From a checkpoint of a small mixture-of-experts model trained on Wikipedia.
Size: 17 layers, width 512, vocabulary 8192, 84.7M parameters.
Experts: 32 experts in each of 17 layers, 4 picks a token, a shared expert of 384 neurons.
Below are experts of layer 9 (counted from 0) of a mixture-of-experts language model. Rows are named up (a neuron's input weights, with its number) and show model dimensions 256-287. Each number is 128 + 32 x the weight over its row's rms, rounded and kept within 0 to 255.
Before each expert's rows: "gets" lists some tokens that make up at least twice as much of what it gets as of all text. This comes from a sample of Wikipedia text that the model never trained on. Tokens count by the router's weight.

# expert 17
gets: " ", ":", " the", " as", " –", " was"
up0 [150 138  96 103  92 158 131 125 178 159 102 117 128 122  74 134 150 152  58  95 152  95 166 146 125 165 166 201 140  99  98  88]
up1 [159 112 155 155  96 126  96 187 183 136 103 123 122 116 148 124  61 116 161 149 140 149 132  96  93 124 157 120 148  83 110 157]
up2 [162 150 149 138 121 123 187 142 119 109  98 127 119  97  73 129 143  98 155 169 121 107 140 143 129 130 135 126  65 109  72 142]
up3 [ 72 107 164 159 109 148  99 188 140 100 180 113 104 156 175 113 112 122 194 108 107 127 154 128  78 180 160 146 154  74 155 143]
up4 [173 101  99  84 106 135 184 115  91 108 167  79 110 104  83 112  88 111 124 144 120  68 108 142 145 163 117 146 149  86 121 101]
up5 [115 156 100 158 160 180 159 172 173 141  88 158 133 142  66 157 139 108 185 156 130 115 131 121 102 157 142 162 146 133 115 139]
up6 [ 72 142 139 126 133 169 151 105  44 158 184  89 120 118 136 169 145  53 112  99 128 115 126  90  73  62 167 106 103 169 133 113]
up7 [126 157 163 152 122 101 136 117 122 167 153 103 136  92 130 100 173 157 108 148 142 118 164 138 118 117 101 113 122 144  80 170]
up8 [ 86  81 138 167  99 129 103  76  91 161 127  78 102 124 176 127 172 113 129 109 103 120 157  85 126 123  86 160  97 175 123 125]
up9 [ 63 132 131 104 149  94 187 124 124 174 161 132  80 147 171 105 108 166 158 124 135  97 156  74 107  88  97 144 158 113 114 142]
up10 [124 202 126 124  64 164  77 119 174 111 127  76 128 104 145 157 172 149 111 106  95 171  97 112 184  74 166 173 157 121 137 129]
up11 [ 90 141 170  92  83 126 121 180  99  90 137 146 137 134 133 180 116 120 183 194 147 179 163 174  94 153 108  50 148 151 113 156]
up12 [136 140 102  95 113  84 110 114 146 121 226 111  68 100 177 145 134 117  58 217 129 159 126 121 162 125 101 146 148 181 129 229]
up13 [173 160 141 110 150  82 141 162 161 131 159 185 141 127 143 138 136 144  91 146  65  77 130  66 140 134 177 151 148  60 115 168]
up14 [116  64 131 102 152 127 128 148 123 112 150 188 136  90 100  96 153 143 144 136 184 146 108 169 114 144 113 118 137 154 127 140]
up15 [156 140 111 134  68 111  66 156 125 161 147 166 107 178 156  49  79 192 148 149 175 110  96  95 158 129 146 127 160 124 151 143]
up16 [175  90 166 155 162 122 108 164 114 151 112 147 137 107 124 112 122  82 109 135 100 109 119 188 109 109 117 120 111 125 133 128]
up17 [119 137 115 155 112 114 172 180 173  96 109 135 132 159 111 115 181 135 142 151 157 164 112 143 151 199 167 122 197 172  49 172]
up18 [211 138 103 143 108  88 198 134 115 112 174  90 182  64 111 186 103 187 123 130 153 161 146 143  95 212 133 106 140  70 154 176]
up19 [143 141 196 120  81  85 129 133 129  96 152 147 149 116  98 140 154 110 103 150 149 121 124 167 122 126 170 149 160 137 129 127]
up20 [150 156 142 107 121 136 125 123 138 141 129 100  79 187 103 149 138 121  78 174  93 127  89 109 168 121 186  92 127  81  94 171]
up21 [111 124  72 162  94 107 124 139 187 115 159  58 105 138 131 123 118 167 144 168 162 130 177 137 109 163  81 166 119  91  95 128]
up22 [131 124 128  90 108 185  71 155 113 219 147 172 123 113 127 144 158 103 131 176 143 177 158 146 128 135 108 159  49 152 129 162]
up23 [142 102 182 123 124 165  99 163 146 125 147 170 139 107 121 149 131 109 161 107 127 156  94  68 133  96  64 113 166 112 138 114]
up24 [139 141 136  94 125  83 146 146 155 140 118 122 123  76 142 132  83 174 146 107 109 137 167  75 160 123 105 139 110 146  66  88]
up25 [155 164 165  91 113 177 164 111 178 133 131 155 148 159 112 153 172 127 202 126 103 162 117 178 154 155 112 181 126 116 108 149]
up26 [180 135 180 125 138 106 154 127 118 119 137 130 156 138 141 113 114 130 182 177  98 206 155 101 116 156 168 170  74 110 158 144]
up27 [100 115 106 112 133 164 167  98 168 145 116 140 100 109  89 122 139 133  92  90  55 108  80  97 139  93 105 131 130  86 139  86]
up28 [122  92  69 188  85 106 135 178 102 193 191 104 150 117 121 118 146 171 149 164 109  87 106 116 117 160 134 112 130 109  51 115]
up29 [172 211  89 117 106 101 160 162 135 107  95 139 155  91 116 122 161 168 112 133 138 141 139 127  95  81  80 134  91 125  68 121]
up30 [ 86 103 102 212  62 147 157 103 109 171 104  53 135 100 105 116 167 123 117 142 102  85 150  88 123  98 118 141  93 147 142 135]
up31 [187 196 111  95 149 108 150 165 155 112 166 133  99 132 116 106 109 131 150 115  84 106 114 117 191 129  75 102 142  72 132 162]
up32 [133 140 149 120  92  90 117 128 109 168 133 129  76 110 121 164 120 153  97 143 151  91 135 103 176 214 152 111 151 155 107  94]
up33 [134 155 184 149 106 144 137 156 110 155 125 106 147 195 120 104 135 175 115 165 141 103 151 137 185 154 129 155 105  93  67 151]
up34 [125 125 177  94  90 143 165 123 132 174 131 176 111 112 108 165 157 201  85 153 133 194 112 106 135 108 151 106 145 130 153 122]
up35 [121 170 103 167 137 138 160 118 143 161 148 144  97 114  72 111 108 155 133 136  70 161 193  87 179 168 133 117 130 143 119 136]
up36 [189  95  82 122 125 127 135 111 124  84 121 139 118 182 121 105 150 175 118 150  72 163 133  72 110  81 124  97  96 156  80 159]
up37 [151 106 124 195 149 161 156 123  98 175  33 127 118 137  55 175 125 161  78 183 112  93 161  78 112 135 156 115 111 183  90 167]
up38 [ 54 139 133 160  78 179 129 127  90  73 123 146  97 156 105 110 184 162 114  96 116 125 151 133 114 113 128 160 175  84 160 105]
up39 [100 146 109  77  99 117 207 123 141 115  86 107 103 178 100 191 105 112 107 149 119 110 167 105  94 135 122 111 177 110  79 152]
up40 [110  77 146  96 138 124 108 129 173 168 107 116 173 189  94 143  84  60  74 130 156 115 117  58 113  73 137 148 162 157 112 128]
up41 [109  77  88 183 153 122 173  81  98 106 121 119  80 115 122 162 125  78  59 161  93 123 146  67 131 141 113 126 214  68 170 134]
up42 [148 116 131 158 152 112 112 137 120 138 156 148 137 121  93  58 113 124  97  95 172 121 116  62  99 107 208 131 153  93  62 145]
up43 [117 129  87 157 123 166 143 143 151 109 198  71 133 180 104 166 120  57 127 142 144 104 144 141 106 159 107 145 174  99 104 189]
up44 [138 159 118 168 136  80 145 106 104 203 137 128  83 150 154 144 147  91 134 141  87  82 191 127 140 137  86 119 100 149 165 207]
up45 [118 121 143 146 130  79 131 144  86  57 147 111 148 164 117 115 147 120 124  72 164 136 118 113 134  58  68 100 128  71  59 153]
up46 [141 125 157 113 173 175 161 113 135 119 228  93  85 101 148  66 136 130 154 110 144 161 131 142 116 180 178 135 146 109  93 154]
up47 [109  87 176 105 157 132 138 140  95 159 188 111 124 140 126 172 100 102 137 128 108 151 147 109 106 130 152 112 159 148 147  92]
up48 [170 142 204 123  93 116  97 115 175 145  98 161 145 111 117 144 142 116  73 165  82 102 111 137 133 151  87 152 148 109  80  99]
up49 [134 107 158 180 117 200 155 120  88 161 114 143  32 130  87 130 204 121 146  87 116 207 110  77 101 148 110 168 203 178 132 170]
up50 [123 115 130  75 112 186 119 100 115 123 137 116 106 186 102 118 139 163 132  91  84 158 170 142 144 154  77  95 154 143 125  86]
up51 [159  78 131 162 132 103 100 129  98 135 125  83 129  78 166 140 130  70 126 105 126 134  75 172  87 113 127 117 131 153 159 145]
up52 [135 108 131  58 124 153 182 124 133 151 195 129  70 154 117 127 102 114 137 122 113 121 124  73 150 126 143  92 149 171 136 154]
up53 [124 150 140  49 123 111 104 112 176 165 167 121 123 146  99 108 146 133  73 104 153 105 139 118 119  88 156 112 148  50 120 125]
up54 [128 184 155 148  95 130  95 140  83 154 163 139 120  62  89  92 117 141 152 101  99 122 126 117 113 204 143  85 123 106 101 112]
up55 [150 171 189 150 138 115 121 145  83 184 172 211 124  70 149  94 162 133  88 162  50 164 163 131 155 176 131  81  97 127 106 139]
up56 [101 112  93 135 132 136 135 147  99 145 139 110 108 122 140 142  80 136 157  82 173  99 143 103 125 148 123  95 100 100 122 111]
up57 [ 79 124  91 103 100 176 180 214 176 111 149 140 119 120 111 150  61 129 141 149 136 168 156 168  95 129  93 146 171 190 133 195]
up58 [157 120 170 115 161 173 191 153 117 152  98 131  90 154 103  82 136  71 119 142 159 150  92  78  92 142 158 172  92 108 119 101]
up59 [157 138 174 168  98 184  94 175 132 138 167 151  67 176 152 138  91 113 160 182 123 132 109 118 136 139 113 122 115 135 110 140]
up60 [137 114 188 147 159 134 150 120 123  62 113 115  81  98 129 114 130 129  82 128 110 114 111  42 128 148 177 147 141 118 121 134]
up61 [157 146 105 139  91 231 105 154 115 170 108 162  98 126  25  91 169  59 165 115 148  85 159 144 155 113 172 160  70 107 158 166]
up62 [157 149 155  98 137 101 116 105 103 176 171 192 116 156 128  70 161 174  50 115 153 153 135 178 173  85 176 146 129 163  72 110]
up63 [179  95 145 190 146  76 137  81 114 183 132 129  93 130 155  94 148  70 155  84  75 169 187 102 187 107 187 191 146  85 112 161]
up64 [136 113 130 124 116 171 172 111  95 104 201 162  74 147 144 104 180 134  63  88  88  93  73 106 121 138 170 164 167 167 116 197]
up65 [127 135 123 182 142 118 119 175 118 148  60 142 126 131 137 157 158 183 156 149 139 155 106 131 161 163 135 119 132  95 180 184]
up66 [137 151 140  63 105  85 151  78 120 122  82 177 141 130 123 142  73 124  83 170 169  72  97 146 146  78 113 197  99 192  85 119]

# expert 9
gets: " ", " the", " |", " a", " (", ":"
up0 [118 124 153  93  95 132 140 122 169 122 149  83  86 152 141  94  58 129  49 128  96 162 171  91 126 111 159 139  87 148 115 142]
up1 [177 124 146  92 137 165 220 100 156 106 104 149  56 132 133 125 161 102  69 120  90 134  89 170 127  76 205 115 124  80 189 144]
up2 [ 55 115 133  74 138 160 135 162 149 122 108 114 150 130  98 124 142  93 105 152 115 112 151 189  84  83 107 115 167 177  65 165]
up3 [114 195  95 149  87 138 146 182  99 163 134 178  87  83 164 149 155 159 183  82 169 105 144 103 135 136 107 127 115 183 119 122]
up4 [150  83 140  96  85  68 121 131  87  97 167 128 129 107  87 149 154 152 113 128 117 135 137 185 101 177 145 203 186 104  98 154]
up5 [131 159 110 128  75 118 125 140  99 111 136 134 120 120 140  68 110  97  81 151 102 153  44  34 114  91 102  99 150 111 126 148]
up6 [135  66 100 137  83 160 157 154  73 175  82 132 115 136 124 142 128 128 186 104  87 109 114 130 142 132 149 155 144 151 131 148]
up7 [ 84  82 153 136 114 111 113 124 172 119 122 110 163  84 100 171 140 131 137  80 110 162 155 115 106 168  78 144 103 121 161 183]
up8 [ 92 125 174  99 129  80 127 108 202 110 111 159 119  67 150 141 111 174 104 144 104 118  77 140 101 137 178 137  90 109 103 121]
up9 [129 147 180 146 146 123 174 109 117 136 153  68  85 177 184  89  88  79 129 142 107 163 125 121  64  97  90 143  66 141 123 144]
up10 [116 114 134 127  72 158 159 150 145 113 135 153 154 182 151 121 149 171 123 143 105 134 153 104 162 228  91  95  90 199 143 121]
up11 [153  45 172 118  82 123 202 155 140 150 171 149 118 119 125 151 118 158 192 193 141 117 128  93 205 190 141 122 192 174 145 124]
up12 [121 157 112 143 166  86  83 161  90  96  58 167 141 148 147 153 135 168 105 115 170  87  55 162  95 171  77 108 152 105 139 122]
up13 [108 156 137  91 129 153 187 120  64 103 175 118 178 121 110 142 180 156 101 127 142 189 137 115 129 101  93  84 167 132 118 150]
up14 [106  69 157  76  64 157  81  81 169 136 140 122 163 173 172  89 149  87  97 151 156 154 179 116 106 165 163 178 108  64 101 194]
up15 [169 110 171 104 133  68 160 138  98 142 158 142  80  63 116  88  93  93 119 178  92 160  86  82 148 135 160 114  94  83 101 161]
up16 [ 67 153 157 150 192 190 129 155 163 112 100 100  53 168 167 141  49 157 172  62 138 166 116 105 128 137 189 190 193 146  54 183]
up17 [162 164 140 155 123 105 103 196 139 122 160 154 105 108 133 154 176 143  87  74 153 117  98 112 173 172 105 130 150 100 127 141]
up18 [107 100 124  98 106 144 156 158 183 166 130 128  72 138 141 158 133 155 159 120 146 127  79 155 136  73  74  67 185 129  95 172]
up19 [100 151 106  92 142 148 180 129 172 128 108 151  85 109 108 100 173 153 134 121 129 152 146 126 109 182 109  64  71 178 129 125]
up20 [123  90  99 109 149 167 178 112 106 132  77 132  51 140 188 101 141 118 115 203 101 173 175 133 142 133  92 122 106 108 105 130]
up21 [116 174 101 144  89  94 136 134 207  75 126 103  36 127 117 131 144 102 125 166 173 134 125  82 111 115  91 128  91 105 122 145]
up22 [ 36 120  94 174  84 158 179 130 175 104 131  90  57 112 133 137 145 169 113  49 137 134 120 184 100 144 132  77 172 135 111 161]
up23 [ 71 135 143 126 124 164  80 106 133 135 145 119  64 121 115  78 131  91  99 135 139 127  89  88 184  97 136  34 128 194 137  92]
up24 [102 155 145 151 113 127  26 124 200 125 153 178 169 173 114 133 148 129 173  87 124 127 133 107 118  95 159 143 144 173 113 150]
up25 [115 188 151 115 106 213 139 128 173 100 126 153 148  91 148 133 224 111 157  32  91 138 190 119  96 125  67 166 166  71 113  73]
up26 [125 136 155  92 112 117 118 151 126 152 119 152 113 207 132 110 173 149 140 171  91 127 124  67 131 149 173 177 151 110 179 187]
up27 [ 92 125 143  91  59 114 154  97 198 152 195 136 129 131  93  72 172 152 148  84 193 127 102  89 137 193 179 172 133 162 145 111]
up28 [ 84 147 130 123 121 202 120 114  95 232 160 195  53 100  72  99 103 136 145 131 128 166 116  89 100  91 126  94 130 189 137 133]
up29 [188  86 110 156 118 131  96 148 200 147 148 108 172 141 108 100 159  85 105 143 113 151  93 168 128 135 131 137 136 119 136 147]
up30 [128 101 255 145 105 122 195 108 138 174  83 129 122 143  74 201 101 177 136 173 114 117 107  84 113 129 131 143 132 130 142 102]
up31 [121 109  75 141  93  91 172 130 126 145 193  86 116 187 163 150 153  98 168 138 120 132 147 136 134 104 198 163 145  93 101 155]
up32 [ 70 126 117 121 130 220 192 145 105 138 166 157  83 109 108 123 124 141 144 116 111 156 139 124  96 166  82 134 136 142 150 142]
up33 [109 160 133 172 116 114 131 110 136 131 150  88 102  92  70 160 150 161 135  74  77  89 133  69 128  90 197 136 140 137  91  98]
up34 [124 145 122 101 113 142  67 164 186 101 145 149 148 115 129 124 128 131 141 160 125 103 160  99 182  91 101 141 140 159 109 113]
up35 [130  61 172 110 120 171 120 173 168 141 143  85 118  87 103  81 137 115  94  68 169 111 115  88 101 181  72 145 167 160 113 193]
up36 [169 173 106 128  60 181 164 152 161 123 139 129 139 147 144 182  98  97 137 104 129 109 116 138 124 157 107 136 121 156 157  98]
up37 [132 142  76  86 117  88 200 134 148 110  95 116 121 100 151  99 196 168 120 155  86 150  83 159 123 156 126 138 133 114  88 175]
up38 [158  73 184  99  76 116  55 104 149 147 119 178 128 171  89 100 134 172 120 124 144 175 173 136  94  91 130 175 143 130 136 119]
up39 [161 171  82 156  97 203 125 145 145  99  93  85  24 134 141 130  84 162 105  69 197 132 100 100 136 155 157 138 108 150 123 133]
up40 [108 151 170 133 150  97  56 162 167 166 103 170  90 133  74 172 170 162  69  76 137  91 153 168 169 124 105 134 127 145 106 123]
up41 [128 143  79 144  96 112 129 108  89 130  99 109 131 191 163 142  93 141  87 123 151 141  82 107 226 107 139 122 158 124 172 132]
up42 [143 123 124 156 128 184 128 148 118 111 102 223  90 107  99 159  84 130 112 123  75 120 153 152 153 126 171 152  85  97  64 160]
up43 [160 160 154 143 126 144 208 164 181 148 164 140 153 163  89 134 159  56  81  91 168 116 134 121 104 142 142 108 131  50 155 124]
up44 [171  85  86 155 124  99  91  73 197 114  90 183  73 116  86 127  69 140 140  70  85 121  62 139  85 149 184 155  78  72 135 134]
up45 [ 99 146 101 154 132 134 156 131 162  69 144 114  89  94 130 107 111 132  77 116 133  88 118 141  98 139 169 189 145  92 111 173]
up46 [ 62 129 147 115 179 140 180 145  63 170 139 133  81 104  51 160 142 183 200  74 105 119 105 123  98 188  68 142 159 128 103 117]
up47 [115 121 142 121 128 126 207 109 159 154 139 140  89 120 130 122 121 196  91 103 177  82  33 116 143 151 136 102  87 106 110 104]
up48 [ 98 119 134 128 111 139 166 123 105 195 179 129 124 103 144 167 163 138 185  94  67 171 119 102  85 195 169  56 116 102 121 170]
up49 [140 112 107  89  31 147 118 100 194 133 130 100 108 109 110 111 121 111 157 114 201 125 147 130 134 215  41 119 129 168 150 139]
up50 [ 98 101 182 143 119 128 100 153  90 158 194 146 140  98 175 107 193 133 140 161 108 134 135  74 130 136 133 122 114 126  77 151]
up51 [ 63  52 127 160 133 136 115  85 170 107 142 102 175 111 145 155 167 141 167 169 108 155 123 136  85 134  94 146  97 112 102 101]
up52 [149 197 150 152 136 124 161 156 101 136 144 121 134 147 150 172 202 136  99 147 148 150 149 120 132 125  59 143 123 115 107 116]
up53 [142  76 161 179 178  86 156 141 136 130 127  42 118 101 157 168 134 137  84  90 133 136  34  61 128 155 133 135 119 103 102 182]
up54 [125 141 153 106 122 112  95 114 157 112 118 146  89 109 111 104 145 155 132 120 121 131 137  88 141 208 157 122 126 161 104  96]
up55 [180 125 128 158 108 160 116 117  98 168 132 172  77 152 138 132 165  88 111 144 102 164 189 124 118 162 100 104  93 121 135 149]
up56 [104 103 112 112  88  74 182 136  82 129 127 179  76 161 103 146 192 150  99 140 123 182 171 126 165 138 152  88 189 151 167 132]
up57 [ 41 121 131  79 108 161 142 132 110 105 147 146  33  60 133 123 129 129 186 138 143 156  83  90 153 113 120  96 139 124 136 106]
up58 [133 158 131  85  81 118 147 110  97 130 163 181 112 112 138 102 106 168 130 107 113  72  90 173 116 162 134 115 135 163 137 145]
up59 [ 67  72 201 121 138  85 156 110  77 122 153 184 148 125 157 198 126 171 186  74  99 139 111  80 170 104 184  74 176 149 117 123]
up60 [107 123 136  99 114 102 125 139 169 125 111 117 153 189 153 162 130 128 158  50 137 188 117 149 135 146 115 146 128  93 130 150]
up61 [117 156 177  97  64 153  92 125 123 119 152 120 149 145 139 126 194 113  67  88 153 203  92  94  76  70 115 116 181 106  57 146]
up62 [129  88  94 117 119 182 130  75 173  98 117 149 131 115 104  98 143 141 108  79 145 136 113  65 118 125  88 148 138 101 134 132]
up63 [153  57 135 140 126 147 140 127 111 168 124 161 156 162 117 117 161 102 157  69  98 137  87  73  78 127 145 160 161 164 145 174]
up64 [113 168 204 132 121 150  97  97 124 183 139 124  74 147 104  81  85 133 191 107  89 142 165  19 164 132 123 177 101 189 143 142]
up65 [135 113 153  84  59 144 138 133 129 113 159 151  91 177 172 103 133 142 165  89 132 118 108 138 124 130 158  55  83 156  89 160]
up66 [137 112  95  88  99 117 102 171 110 104 137  85  87 140 138 119 163  87 178 168 100  93  98 113 136 109 140 108 147 129 186 129]

# expert 12
gets: " |", " ", "|", " \"", ":", ";"
up0 [124 136 123  91 152 141 144  98 110 182  67 142 150 118 131 140 152  84 163 158  77 147 108  71 106 126 123 141 130 168  89  92]
up1 [112 130  82 141  95 164 135  13 111 128 162  96 118 111 144  79 135 149 127 123 126 126 121 126 158 126 102  96 179 111 131 109]
up2 [126 152 131 111  81 137 146 159 118 122 132 162 169  93 176 141 130 141 103 211  97 169 167 155 161 173 160 157 138 100 152 121]
up3 [102 160 116  86 109 142 161 134 137 131 133  98 122 107 114 151 128 143 137 107 143 157  74  96  98 163 158 119 156 135 134  94]
up4 [ 82 175 120 104 134 131 161 185 142 132 126 103 155 148 154 136 112 154 129 121 107  84 196 117 136 146 165 116 169  88 202 106]
up5 [ 95 162 158 136 141 143 163 133 137  98 121 129 135 148 189 193 105 147 152  96 118 129 134 118 138 113 164 139 140 136 106  75]
up6 [117 164 114 105 136 117 133 152 118 140 172 123  98  64 131 116 146 117  79  77 121 185 160 130 104 152  97 173 188  36  96 169]
up7 [119 107  88 156 136 172 168  91 150 122 137 110 145  94 143 119 102 148 156 109 152 149 164 130 119 127 103 186 168 127 180 134]
up8 [170 100 105  98 111 127 117 174 139 206  79 153 130  35 151  96 104 160 173 119 118  69 132  66 149 158  99 126 133 117  65 144]
up9 [ 97 160 140 150 127 136 133 155 114 143  52 121 124 141 115 172 175 186 162 134 179  89 162  69 136 124 144  93 102 158 169 166]
up10 [150 200 134  61 108 147 145 135 147 129 112  64 130 136 130 176  45 124 144 127 177 124 100 160  74 143 142 195 199 122 145 109]
up11 [140 163 132  99  85 130 118 157 159 151 152 107  94 115 139 178 159 154  96 124  96 217  98 151 151 136 122 101 181 117 128 123]
up12 [119 146 118 141 117 183 136 128 135 126 164 131  93 166 142 157 186 147 112 165 112 135 151 116 146 151 108 112 106 122 121 109]
up13 [ 87 131 146 141 167 131 203 149 124  65 185 123 155 120 108  79 222 155 142  95 135 101 107 143 108 130  83 133 149  79 102  91]
up14 [ 90  89 139 102 127  86 146 161 142 115 154 137 151 140 124 130  89 126 130 110 153  82 165 185 117 152 111 121 106 161 105 148]
up15 [117  96 186 157  93  97 136 172 113 156 174 107  99 125 189 114 128 154  91 164 120 127  91 166 152 145 168 166 117 159  79 228]
up16 [122 123  76 178 102 178 137 124 127 141 110 139 103  81  72 133 150 161 136 187 131 105 123 150 124 174 114  64 150 161 145 138]
up17 [119 148 216  77  96 141  99  94 118 142 115 140 134 114 134 152 142 130 112 120  82 151 101 113 133 139  58  72 177  97  92  95]
up18 [156 178 100 167 106 141 169 195 113  79 126 160 115 156 139  91 112 130 123 137  99 108  74  87 141 101 128 136  88 134 150 102]
up19 [102 169 115 131 127 133 113 137 119 102 128 159  87 166 125  23 157 181 124 133 141 135 118 107 124 172  89 122 148 121 146 161]
up20 [147 130 169 163  99  78 155  88 144 112 130 170 124 140 119 109 135  87 117  86 158 172 135 138 125  94 106 190  75 123 141 157]
up21 [105  85 126  91 129 139 143 131 186 121 115 137   0 101  93 121 114 117 200 144  78 156 105  88 114 187 142  91 127 166 148 119]
up22 [116 159 162 160 132  70 127 127 109 129  90 100 118 130  92 154 123 177 134 134  59 145  92 101  97 124 134 107  92  77 125 138]
up23 [ 97 141 170 113 132  97 143  88 128 119 152 131  74  88 146  88 117 127  94 130 104  89 137 133 142 107 145 147 145 156  87 148]
up24 [133  70 118 115 124 101 187 190 133 143 112 153 133  97 128 116 167  75 182  99 104 141  88  89 144 159  93  97 173 229 132  95]
up25 [116 102 136 101 103 141 165 188 146 105 163 105 108 118 179  93  80 128 146 113  83 125 121 115 124 140 109 154 115 117 135 117]
up26 [139 127  96 117  83  56 161 165 119 207  68 153 150 118  85  99 113 116 145 113 196  96 135 126 121 123 132  83 131  85 154 164]
up27 [166 146 155 174 107 130  98 159 112 140  98 124 169 102 132 139 128 136 104 122  99  81 129  72 121 150 114 112 137 114  73  90]
up28 [111 125 163  77 165 109 147 170  73 153 133 153  83  96 139  87 115  90 165 140 178 140 105  73 172 118 211 131 137 181 128 124]
up29 [177 122 150 140 137 129 108 137 102 169  92 175  88 159 117  59 123 181  86 113 104 138 200 117 184 135 143 132 112 103  82 145]
up30 [119 114 112 152 100 179 117 144 106 121 151 185 166 167 156 127  85 133 123  88 128 156 176 154 128 200 149 121 189 161 137 105]
up31 [159 153 139 102 124 172 117  98 144 156 162 229 107  92 132  73 121 155 120 129 153 160  83 116 147 152 149 136 142 176 166 143]
up32 [128 144 122 129 106 129 111 120 118 135 188 177  56 113 145  53 119 170 121 112 104  72 107 132 118  83  89 145 175  70  62 141]
up33 [123 107 187 119 175 158 119 148  95 199 161 141  55 161 127 145 104 153 101 111  93 104 149 108 159 157 102 157 143 119 140 171]
up34 [190 114 153 106 125  95 115 120  59 146  66 101 149 166 122 160 147 155 143 159 106 162 125  96 156  92 121 154 123 163  99 101]
up35 [113 131 121 149 126 113 172 134 117 127 108 152  93 158 157  45  87 115 130 129 121  92 172 116 112 115 117  74 110 117 105 127]
up36 [ 80 129 123 147 138 142 135 163 145 129 127 175 145 110 145  86 126 119  88 157 109 120 156  41 140 168  86 169 108 144 164 116]
up37 [112 168 145 160 116 119 100 193  64 144 199 106 124 148 106 125 157 183  69 103  60 129 121 137 117 118 149 152 167 174 181 152]
up38 [133 101 132  59  85 123 111 119 177  94  69 100 123 105 136  92 162 110 126 139  73  92 122  94 109 126  59 158 119 134 160 116]
up39 [129  83 118 104  88 118 137  91 120  88 116 106 100 140 136 109 106  63 143 126 216 131  99 131 165 119 118 175 115 133 122 136]
up40 [139 120  93 160 151 126 141 139 120 166 121 150 120  57 126 144 180  86 105 140  93 161 136  98 143 150 142 113  97 109  94 179]
up41 [167 149 148 120  27 155 100  92 170  92 132  95 133 168  84 107 158 102 136  72 111 179 180 104 109 113 119  84 133 106  99 154]
up42 [140 129 153  42 138 141  95 159  97 107 165 104 181 154 157  97 118 129 131 148 191 145 130  96 106 163 115 132 142 125 176 111]
up43 [159  95 104  78 118 149 106 139 105 169 196 140 149 134 123 106 137  71 159 136 118 177 162 123 102 143 116 135 148 186 140 136]
up44 [122  45 133  72 134  68 163  98 104 135 150 153 111 144 114  83 209 113 187 115 141  81 135  73 112 122  84  89 107  88  51 143]
up45 [151 153 117 152  89  84  78 145 139 100 130 130 163 184 162 101 175  84 125  95  98 110 194 125  85 159  66 100  99 130 162 121]
up46 [133 108 143 133 167 121 141 100  55 134 120 149 124 123 167 144  64 145 123 102 184 168 181 172 107 125 101 132  93 128 127 180]
up47 [127 111 150  99  79 112 142 198 109 134 121  76 125 159 101 121 113  44 100  82 118 113 120 107 116 158 136 111 153 129 137 108]
up48 [109 132 105  89 116 139 105 146 111 126  73 119 118 114 129 148 129 188 114 144  85 135  95  61 138 158 107  95 131 147 125 139]
up49 [107 115 201 135 177 130 101  83  85 117  69 207 142 168 118 105  84 113 186 138  56 112 168  84 146 113  36 114 130  92 119 156]
up50 [201  97 170 122 116 180 100 188 137 100  96 106 115  91 119 109 131 117  79  75 135 122  73 118  96 141 169 137 130 189  83 180]
up51 [186 125 183 122 107 167 144 109 166 138  54 108  57 124 108 131 153 129 165 117 125 131  74 116 145 187  67 114 179 155 137  92]
up52 [132  66 158 151  62 179 198 113 123  92 113 168 122 140 148 122 119 104 139  60 110 168 142 133 134 143  80 143 108 185  98 162]
up53 [158 137 136 123 110 165 178 112 140 173  77 184 146 183 107  91 134  80 158  98 159 124 109 102 119  85  87 158 135 120  89 142]
up54 [105 103 149 149  81 122 122 167 130 124 141  71  96 175 157 107 157  60 120 104  99 143 105 157 108 162 124 117 150 138 112 180]
up55 [117 119 161  78 124 111 149 167 104 177 148 137 136 166 112  73 104 110  94 115 133 138 128 141 156  93 118  14 101 149 223  98]
up56 [ 88 167 129 100 113 115  87 118 131 153 151 108 138 114 104  79 110 199 115 110 152 163 136 146 119  94 173 141 162 128 117 115]
up57 [ 68 120 152 139 105 158 121 119 163  65 192 135 147 145  86 112  81 118 120 149 119 113 150 114  99 154 135 195 110 140  78 121]
up58 [ 90  93 117 154 116 122 144 163 128 157 162 154  52 123 120 140 113 162 145 136 111 175  92 101 163 156 151 111 126 145 107 117]
up59 [123  90 162 146 114 145 170 172 141 108 119  53 105 143  99 159 131  96 117  91  94 127  90 133 121 111 121 128 215 128 131 123]
up60 [105  90 124 113  95  84 117 108  89 200 156  95  75 129 170  98 141 178 151 110 107 123  85 165 141 151 104 161 153 145 131 155]
up61 [ 95 112 151 116 134  87 142 125 119 147 156 124 118 134 100  96 107  99 108 132 122 126  86  85 134 138 112 176 117 112 206 123]
up62 [100 110 147 147 139 138 129 127 115 144 128 121 120 106  97 127 162  67 141 111 125 167 143 117 144 131 179 126 105 138  52 134]
up63 [171 135 103 138 107 115 158  88 123 133 129 193  98 216  70 149 116 144 103  75 120 146 130 146 112  76 132 103 108 140 135 154]
up64 [ 71 168 167  68 151  94 116 135 146 100  92 115 141 191 128 150 111 117 123 174 136 149 160 118 184 159 152 120 131  88 108 125]
up65 [141 182 136  83 108  90 126 126 152 142 129 164  94 186 119 169 135 142 147  76 114 157 148 132 149 145 109 110 215 120 153 176]
up66 [133 120 137 196 120  89 122 148  88 150  65 120 120 137  99 117 151 104 110 135  92 119 107  57 148 117 108 157 116 133 151 157]